From a checkpoint of a small mixture-of-experts model trained on Wikipedia.
Size: width 768, vocabulary 16384, 201M parameters.
Experts: 16 experts in each of 9 layers, 448 clamped SwiGLU neurons an expert, 2 picks a token, a softmax router, a shared expert of 640 neurons.
Training: a variant of Muon for the experts, 426M tokens, 6499 steps.
Below are experts of layer 4 (counted from 0) of a mixture-of-experts language model. Rows are named router (the router's row for the expert) and show model dimensions 64-127. Each number is 128 + 24 x the weight over its row's rms, rounded and kept within 0 to 255.
Before each expert's rows: "gets" lists some tokens that make up at least twice as much of what it gets as of all text. This comes from a sample of Wikipedia text that the model never trained on. Tokens count by the router's weight.

# expert 1
gets: "2", "1", "3", "0", "4", "5"
router [129 128 157 125 133 121 122 180 173 147 102 114 101 165 145 122 143 138 155 129 127 126 146  82 126 143 145 140 128 155 148 159 133 123 164 140  80 126 131 120 172 135 128 150 122 116  96 126 138 131 135 117  88 126 122 127 112 126 147  82 146  96 174 150]

# expert 2
gets: "1", "021", "017", "018", "010", "023"
router [ 84 111 114 123  86 104 173 161  49 170 105 140 155 136 111 151  97 151 178 111 191 128 103 105 150 104 169 145 107  82  99 112 143 140 106 122 131 145 120 107  98 154 132 117  90 134 145  71 101 169 113 162 101 133 123 124 141 142  91  84 143 128 112 161]

# expert 11
gets: "0", " | ", "6", "3", "4", "10"
router [118 154  55 189  87 129  76 137 152 138 127 141 119 134 106 112  80 167 118 150 153 124 118 116 110  97 181 144 141 125 118 132 124 158 101 151 171 142 150 127 137 117 105 179 112 103 130  96 130 121 161 136 103 147 148 167 111 133 139 102 118 124 142 129]

# expert 13
gets: " of", " the", " in", " of the", " to", "ed"
router [126 108 122  86 149 138 149  97 111  69 153 123 134  97 150 136 147 131 117 109  93 125 134  81 121 150 109 117 108 143 123 122  71 112 147 164 143 167 158 125 146 123 114  62 129 150  78 100 135 166 147 111 134 108 155 151 161 111 132 161 123 141 145 157]

# expert 9
gets: " |", "-", ".", ":", ",", ")"
router [153 162  91  91 143  85 135 102 163 124  96 110 109 158 140 102 126 115 132 109 110 147  54 159 150  98 118 154 152 141 160 124 157  90 134 123 114 132 155 133 116 107 140 125 119 129 163 101 124 128  85  99 172 124 110 128 177 115  91 157 115 130  64  71]

# expert 5
gets: " ", " | ", "ar", "an", "as", "ad"
router [127 126 134 112 145 100 145 159 131  72 120 186 141 148 122  70 151 126  91 123  98 133 145 118 119 127 125 154 111 104 120 171 157 122 132 106 143 122 106 135 117 112 161 130 133 158 149 100 143 107 137 144 120 148 136 107 107 137 141 156 111 128 103 128]

# expert 0
gets: " | ", "| ", "; ", "th", ") | ", "% | "
router [118 113 158 123 162 130 111 134 158 147 130 123 117 114 153 153 124 148 199 153 162 164 166 197 152 126 156  84 113 140 118 147 116 117 129 101 122 168 150 109 121 130 126 150 169 133 130 158 117 164 128 127 136 164  98 110 114  86 152 134 126 115 141 130]

# expert 7
gets: "\n", "\n\n", "–", ".", "| ", "/"
router [130 128 132 148 139 129 114  99 105 130 153 107 174  94 115 131 141 120 157 114 128 122 132 115 110 113 109 114 115 104 161 125 140 146 118 132 129 107 110 141 146 148 132 135 119 142 132 126 129 102  98  61 134 100  93  95 143 160 118 130 129 122 123 138]

# expert 10
gets: ".", " The", ",", "The", " the", " in the"
router [113 133 119 127 161 149  91 127 120 128 151 116 141 127 149 189 157 100  63 112 131 139 152 127 124 127 167 136 163 143 133 158 131 152 137 181 153 191 175 132 109 109 136 135 135 146 114 146 142 130 144 164 146 202 160 155 109 121 158 131 121 148 109 136]

# expert 14
gets: " and", ",", " was", " is", ", and", " were"
router [142  99 154 109 162 130 165 108 143 185 151 138 152 121 169 147 179  88 107 134 102 100 137 106 132 170  68 129 149 104 157 153 135 145 134 149 155 113  92 152 135 127 119 138 150  94  82 192 153  89 138 103 168 104 147 144 133 137 187 132 116 136 173 116]